Weights of a small mixture-of-experts language model, trained from scratch on English Wikipedia.
Size: 10 layers, width 384.
Training: a variant of Muon for the experts, 505M tokens, 7897 steps.
Below are experts of layer 2 (counted from 0) of a mixture-of-experts language model. Rows are named router (the router's row for the expert), gate (a neuron's input weights, with its number), up (a neuron's input weights, with its number) and show model dimensions 192-383. Each number is 128 + 24 x the weight over its row's rms, rounded and kept within 0 to 255. Numbers have three digits each.
After each expert's rows: a language model's description of what the expert responds to. This comes from a sample of Wikipedia text that the model never trained on.

# expert 12
router:164131112101146112143093095109184111108087069131120134127145123117107153141090111137151112102154139126128119116139091167162148123107107115121126125110117120132124148129149141169124169111152129084176165104147168093133115185155113152104096144097089098134154121134126125078118148139121190093131167102112126151123080108147152104115139134147103129156133149143114119108140146143155121182102120159111119113114118152108118156141143174113128145160133117152127106152186104133111137144152101164113126137130117133119142151123142121136088122123104166142127128123195090130091155154117121102
gate0:162106119107124114114114103104092104155127132091098127141100113145110128104117090090125123097127131134109107157112143126099126138124143101111157173172126115115139113130166141203150138125156062121109173118087119123145134122110124164108098150129130136159121136110062140145137130125124121117109099165193088127178140107120144127132129131082106121126086095115114150119149097134129156154094077145124154115102142141195130124141115128138135090074114130126126133133110097164123169129125133163109154141146154125149144114098145136090162150098129092106131108187150144143104072161135116132
up0:145128111082149089113094154113115139117113088129146111148163107165164171177190154131121121155105126117100174143148125118137087141125124132086137092147112135137098117059125148155144144164135117142121103133129150137135151142125114099115158156156095166118139128118128137148148112127131102126104153094103145125099082127108131140153144175128077144118148157114115129126131137151115145110163081140162092161121128133116103083093100105114152162106092145135172136143136150132210114120099135157139157145152107135126110131129171128142133087141116109133138126126086103083140093136166147141
What it handles: Definite article. The word the or The, plus possessive 's and its, usually right after prepositions like of, in, from, to.

# expert 57
router:146136113124129123148120132114147122118134086126119135109143119119125144155081099112149091124167162133144099090171092139155119097083152083092161107099117141119130159124175143142133193141152115090139149079166164124117140129167125142111092143109091141122141106146117126093152159186109144089121110119116108155118113094125160118116135126136140119138150156112091117105113149172165138119145131142130108099109104111132113118146158143126124145177113122128128089130156104092117165122153086131155145107165130137105152150118149110180144156102113137125115121134153103093099162139097096117
gate5:135125137124166158079136117194095098119140125143135121133112146121125135145173114141122118126157104117101158180126126171159112126082150145104132132082167161146123116164132116095116156133110125071161153070125118141083102112116125176075130109093125116128099114108131093165130143134145121103146120172134113119081102120153170114132107162141167148099146097127144119156118127122131125127132173136133100128134103123117127107119135167134115165118107110114101112147133148142129164124170078115119125104136123146138165193164135106135087100151130111107145121124142099105136126116109115105
up5:104097114116148158137122115102118118138158142144120121155090133092134152121126132160084148192092121139159087109083111114129136147109129113123155137122141119161119101091144155129158118161132130103082139098138144159081133127112102145108122106147154118107108103142125149112086107165093115142141123131075186128110150115122117121127112101114125123113100131137117117144138100111125138151134121095125117127104116098153133111139167158091128159160134120147106141111118123101166144148119084143112114136194103135143104114114135149145171142119142126123135091109164164142124110131123099117
What it handles: Pronoun subjects, auxiliaries. Subject pronouns, names and auxiliaries opening biographical sentences, such as he, she, was, has, later.

# expert 6
router:131128117104173078137107115123140109088117084132080127138112094076118153161113082141155103112164135151127123109147116118177133101091113121100142109088125153128137131106149131157152161134137147111134132106146146127140144127156116167165104123149090123159155103130144129108127167173096148109105127124093121157099102080157155103118151122163155138146169178138093100100120114147153122154086149155105110132099130143118117148126120154131108158160109129150189084132161126127110152153146110158111119097107166124114135117156116126139101147173099172129133101173137113109097145170127115109
gate0:130116155127150120105157105120142107124127106108122122100094107146111150117149119140126117120134098155119145073103120110163151131100124124148165085124103075119142116105127149135142126128147142144127136073106097114131095158096087117100163151146096117166138121094133109098170148167135114123125159133111130152132157124152124155120076150158115147165159160100140115088157146143167128145118087159130174165099193180114161152125120130117137167135124125140132141155096152096102147144136130121071114114139187151134123114123094114121111181108129113129137175166121090111124170104130140134
up0:070142139122145116141121113148139129117121089138120174131147106162120091156165115128170102100125067123151135146129148135155147144137094183139087096107119103132125144145134168123129118142105147177104144141111113119076130167101112130122134108099119124150122083156103135104139110167111127164104152127125118122130117124119106103171155136099141114164136161113140148145151117103070111155145153106100153148113157117133124123171099149112158124109110136158145146150116105188137101118155112103100169149116118125149113104131095152120125139099128152172124140106129156134167114153110110167
What it handles: Clause-linking function words. Words right after commas, closing parentheses or sentence breaks that begin a new clause, such as is, which, It, This, formerly.

# expert 20
router:166140138110159116170111122097190135129112100122092125111161130104091138144090109137157117085162164140114117116158110151171120111103111113115119091096114104121144135145143164156144179122164127088192139086137170133135127157134124174130104162104079126168152113161147133113147182179126156109122161125113153153119116086120159115107158156145117134133188157140089094121134121117134135171108123155141126142122113164076110133138130165126103142164121139121144102119156130133090127122141113166135131113124121132118130116111138140152113166127087163161102115120186114129093162169126109135
gate0:120155149106128165148131141155158089166144130108101118103087111139086128128114113124142120155163170148104116150134135124161112129121137093135121116110156100138158124093066166110145159133128107174090113144114106163114174172104095127110160184137105133141112116144114143114086129109095094121156129100105150126159101116136138097137155119146146146113154165132158104162103110137120136123166140122139138108089151187117127161127109126101133145156117123124108083135171136119124083150147117104108122125135122109107116140113174177141154118108101178168121128144110122150134162147117157152
up0:133109118132110149134116118123146138138092144113140145141143098140141119155106130131116166116121162102098071114084110113144114104109112117180116165078118113157124169146164137118121106133149168140129113139112128120128131116121118100131174118088125164134124130099167124139172129158125192109137139126151141132102107092134103135146146103096152162129123100174137139175162143121109168108130157146122104133128133145158150169134133122100131119135168126131146121125102097105077123111111138125088130116134101152143135102121097111135132129145126134119118105085098125101110085159151146110
What it handles: Opening parentheses, table bars. Opening parentheses and table cell bars, especially before records, years or country codes in sports tables, such as 12–7 (5–4), (FRA).

# expert 34
router:147142117097138112147117098135176141091122073136128143118144104119094137147086115148130117099158134126104100120151089142164139127109143108130162128102109090134119147132170152162135181095173121114174146110158159119130122179163094174117095161107086120140153132145149129080120168138121175103112135126125127148147102099140181116133151132116116124143135162135079122109133130145154113175116128187120116118118119155108110133123123153131106156158119117152129115132182115131103135123132103141135150118125116125093142138115128109146104119112089156124110102152195098109091142169115123091
gate0:146123133115110115125120154165139121082119156159160116173129100104122140093174138154136131143100129088120110104133131174124128120166104130144132134153136117143156126144143139138163122140147165135123142081088132115136137092175165128152120103129130100119111096156159125154135123130141139143115121124114125133117126096165147086150126104107162152107082177149155117104070155073116108137075124123113107104080127094130126077091145130115093162092155106110130086147167060166154123113126116135094109149174123094134163120136161108121112122114152142134063166126119082145111127110157105148
up0:116131131119167166146140111127141108082137137072160104121130161152111110143087115151151131135082130095080086137148116132095116081128113111130110117138148126113094140139139110157140128164174138108136156111114143152141091114125146131154155153123149125138144107138119106188143121111127113116168151099146121117149150149117154116106103068158147091137099100139118088100099100071139138141134116103147144140110144116146129143150152109173123161104105138114132147136121186139101126157136140179131106143159145139118132128120150120117139057152154166084126094146127119136160105079159126101
What it handles: Determiners and possessives. Determiners and possessive pronouns after prepositions, mostly the, plus his, its, their, her, as in due to the, in its.

# expert 33
router:147109120083119096154086101116150132112091053118123100132139102125116130138106090137152147092155137113102080126182123115175127109117147113153150112127099145087106136110132138122146177099170117122130139103151165120141142147160149149131083115148093101149176108132128089081125168161126155096119143099114149143077106088176156157119147144162127106171163142142071121110137118148150113119120116195117097118085098139139090126123138162110134168155123127116136109164178127123094160147127112136104160120130115125104125177122130151161124163122066122158120107126133154140110128168118130073
gate0:167111154177093185128115136153146117099101093141072086102157147168084141109098107133150149146120131166145133100177103120124124128086124139119121129127109147092110095109086063142144131163156116145135178144139148141102121137122155155115132109144136150158114095124153162159133135121147167123131106123148147106092117154099113152158112118161123096164122067105111118126128108107141150132107082150108130124084123195122050096147084155156165105145125111124145120130097110131134142169131131133127127139113134141135121129103128154096134181148086139105144122117082180102144114089138136121
up0:139118140143101112172153143148111156155068124164138082127140141155134123116153118094114172130112094120117139148078101160104143096150121171104111122164147094120143134136125155129113130177106086095158101134136138133097144118100130105092159102157110099119156116131134127106136118157125131142150141106118058097138147106107119124112107158110125129148147158111133114122153122139117121131117160172156149135111124081157127125141104131107108133091133143131103102133098079119139120149120134115141141148157109126126132112123176106098125165142127108099136133188111117175123115147171146149
What it handles: Given-name first pieces. Opening pieces of Eastern European and other foreign names, places and taxa, such as Virg, Nicol, Valent, Bog.

# expert 5
router:156153152112161107148121117134150118076143104110093128125150113103121128160078113147143114091191155159111101108164117111154113085101127093128158096107128154102131126110168118143106172109145122098161156106185158110111143128158087143121086120096086139149115110161130096098128136176109153082118136124115134142142119107140167120118162148129119123145156175090097136081128116150155112141118107167128138092102103149122119138128138149125126141201134108127164116120173115139121136148117089160150146084144160114078166122123134119160101160130094159156124106134148137106112152150086125106
gate0:122117114135149117158093158118104123135065128143155110142148115130130108139130145165153115102138120143081145126125147140128155112106083101127105150122119146070105136087176126144117127115148117156143106147146129062122130131135172134141127135129102125095157121176156158102142109135087123168129118104134107152156141158115135182137104170116138136162144175123169128085122069125126106140108162147167138138115076135145154099086085138118121100203162136168121102136115117119112172150153117089137111125122140180133100160143122147165092134110139117144164146063145157128140143160107128142
up0:155118114164145112162073132097134117071157147146160145160123107120114178161137159105145172110132141161116111099168146137119090111138156127143112143135149119132141115106128158140143121156087112121155171146142125121107137133154152116128095122094153164099135102139116125089129077126128131122136101121112105148121137113093115089150098156140107192130134141161102120108146108120132148117132113140131141143113154146151119121123130142153113171150109130143150121125185118126089118123103114117138142133128136128151108091110113159146158144098152130145109081103108098131113170157120147171
What it handles: Auxiliaries and conjunctions. Auxiliary and modal verbs and clause-linking conjunctions after a subject or comma, such as was, would, been, and, but.

# expert 53
router:142118145135144111150098104117162130125085080145127108132155112146127132131091114155144113098168114161108105117157127141154136122127140135120122105065089121129099138100137175162152182135155118055182152100159172128107103137155106166127089141095078139155112123173131120085157155172114161115124129100126166132126099109170141103096130135130119118141152140125085129124125179132153116142123140165139133130123118141105121135154123155136089152161111138107163132130171106095114127128127125159115136111126122136119151177120121151115117164120074141123119123096184109139110148183122123109
gate0:128129146152105104149105138109145100147113128119157117156125135159090134167129133150151117131124109148103121155151141079152089131101148084089100100074127092102074126104102116111129146112152142086146112134092154106153117137151106119152082114165092136134143154154116119090142150114109165127147133117100139140083132190135118139108140124160107081146140142110092170201125120101132115129117113131126155125130149136143181075125175126145100135117102121142135133109138110113109127143165131133150155138129106120137103116144143166120118132173115149141113134087156119165174147155138139086
up0:141170155159132125116136115140124082129102119117095143154146105101137117108153148101177142182149135085133119142078144130126122082164145084112116153113106141158141151138130141113102146134105127091118143136146111130107111165125154083137144071115113176136103184168089106132182142117114125161113107089134117114118149114108143114055111125153119154146120152138160176159105181155168116128120126124134116123135142128101174171161117162140152119150110136125133112150142141106109126123104128120164171120109091094126112131144081094091115117111110127083133147147128121143146143139119075128
What it handles: Parentheses after names. Opening parentheses after place or person names, often before Persian or Arabic script, and transliterated name starts like Kh, Al, Abu.

# expert 31
router:147129118141134097147113115128137097112145096158128153073151096107142183165097099156144101119160092143123124113155126144167110099067139091123157096105103134111092136103167139150097166096137115086130136099153174119141135125156094164115101135122098098149147133127109122094142143156116156088113111134100141144107091125158160137128155155155135116120182187133102139091133129136161105154115104160117135089119087117124119160144117154113103135142103139140145120123150100124091158134122094141143119101176115140120153131150131122165122139143100147134124104145158123101120177147082115118
gate0:168121109115142114119137144115154168119098117123148139130124140127116108107139163160100102084106133080133134121131109113178118098112134077113076120125132150156101109123123117134132151105133155125126129146100110100120156137136106079104112105097148098144145098086108145099171112158100111134140124152129069179108086140127135133130103110127111130142121151131106147178112147090161106133106116132139172158125107130134147160106132128123081108123151160109163168153097065132144113142139144149142114104141088134126120124171085109129106127119131143127127143103131131119122149136142095150
up0:121161141145136135120155162097144112135136121143117169145143136106168141099133097135131110108149101126127180141184136092132082069131124153103130153097136147141143128112152105109148148156168117112126146092104083125147114098137136122117135103130093118174127109112120161119109108121076132097145157132116136144068140094127139153139134126104088154076102155149136119134117116182130149142123127171144165157140149130090126122118121116140171135116073103065146136134109130139132101128087127134126107103090127170171106157160132141124118112099130126085125105142104119119079102071163145101
What it handles: Biography copulas, possessives. The "is"/"was"/"became" after a subject's name and birth dates in opening sentences, plus his, her, their, "a".

# expert 37
router:147120127106185093127120099122174123117101127155131124137136096121131120164096051133143150121179113121112123108141111135185151078121146093089155109111122121104126136136156151122101144123148150131159153118156168114127135149170093154120116124115105111136145127173131098091128147139099148101094134119145159133110080109152134116140167140119132132156176177154104134098120154145119152164100135170127113118105102175112104143170129151115104156146128113124118118154171114130114121167115093146139134140112144104105155128129121093137080156121087141129127124138148100103092182176118119110
gate0:146160088145131132162122118114115078113167112179121102111120121108081169130091101158107096103156120107113098144148107124146146077149176070130131105133120162179151104139143086116128105122107094154113105148156121159120167147131081118126134141153188120125175143114160118133137094140128098128106123094113174168156143133162128126097139104139093153110140114145132114119140125177129135090123096140107148145158158142122102159131129109128098141150178107141082107179127110168142111148142100151108136163164131102178142084119123170146132153159118137114092130123150127086116164190130115133
up0:138121117074098121125140079125123110157135169087139116079143159156144136147111094082146105120089144129111130153132139118085133128137110160122129134124145170120146142101137110134143074103127162123134123134160116140126075147101091138167121128157135161129144167083117142145156117143177103112148165142126110122102128140155082143157109132115118173122118136141133109114114138142096131109122122112120104159122081091119150120125171159121103134080148117158149142132135109134131169121163143120144148173131113101118112128062101190079114122115153081157078091128127150127136141143133109106
What it handles: List and score separators. Punctuation separators in lists, filmographies, routes and match scorers, such as "– Monroe", "Colchester United: Fagan", "; Ronald", "- Al Hurst".

# expert 3
router:152125122112109100158096108133135145114087083100115117115184101131127141142102106156118123102156102120099087113145107108174109108078145091141141109117125115133108126107149156140151166089164132122142141098157175110137131161164123174132106114135093101145178104130122098106132154151150178119111145098126140156111135098157141132130154144137107105153184137135076142133145095141170136139114123180115123111064121149134120126135091176120114150162154121133172113159155092142099138132155104130145163105139126147137154150088145155155123138133094133153099103147164130115099178140098124090
gate0:161114118132132097154127140142150135118135106078163114131167131110088136142142120135142105166156117131123129110087138145147095126130125136124150102126119125141112108084144097133134148116095153107148109115119123140163144132152131142133101082107094121148114110074130102116151116101150140159150186113176096159156146117114126097105143112091110164170119105150120123120106120168162084175150113144157122146103117134176136127149137159150111147138111099070124158124129095132133108104114148148144161109126129108191104105095141154123101124109133125123110130173095105159135149123140118152
up0:133100150122135135110129069194125170135177120126138146164128192124127090109164129137114116162169144133132124122131111089153093126095166145113136120114151148151137136078136180100143159157099139144130141128117123108152129115150157132136124133151137107168091162125166115143172147116093095163127130128105113115117144143090146157133132104131106127153102090168142149108114147145105160153091086149141120145129104080097079121102138126125108100108139146112133137083157126135134085129130084163089121151158167122115161133107149075129114148169150123161133123157098149105102119112158123102
What it handles: Name-initial fragments. First pieces of non-English personal names and titles, often South Asian, such as Ga in Gaekwad, No, Sal, Ped.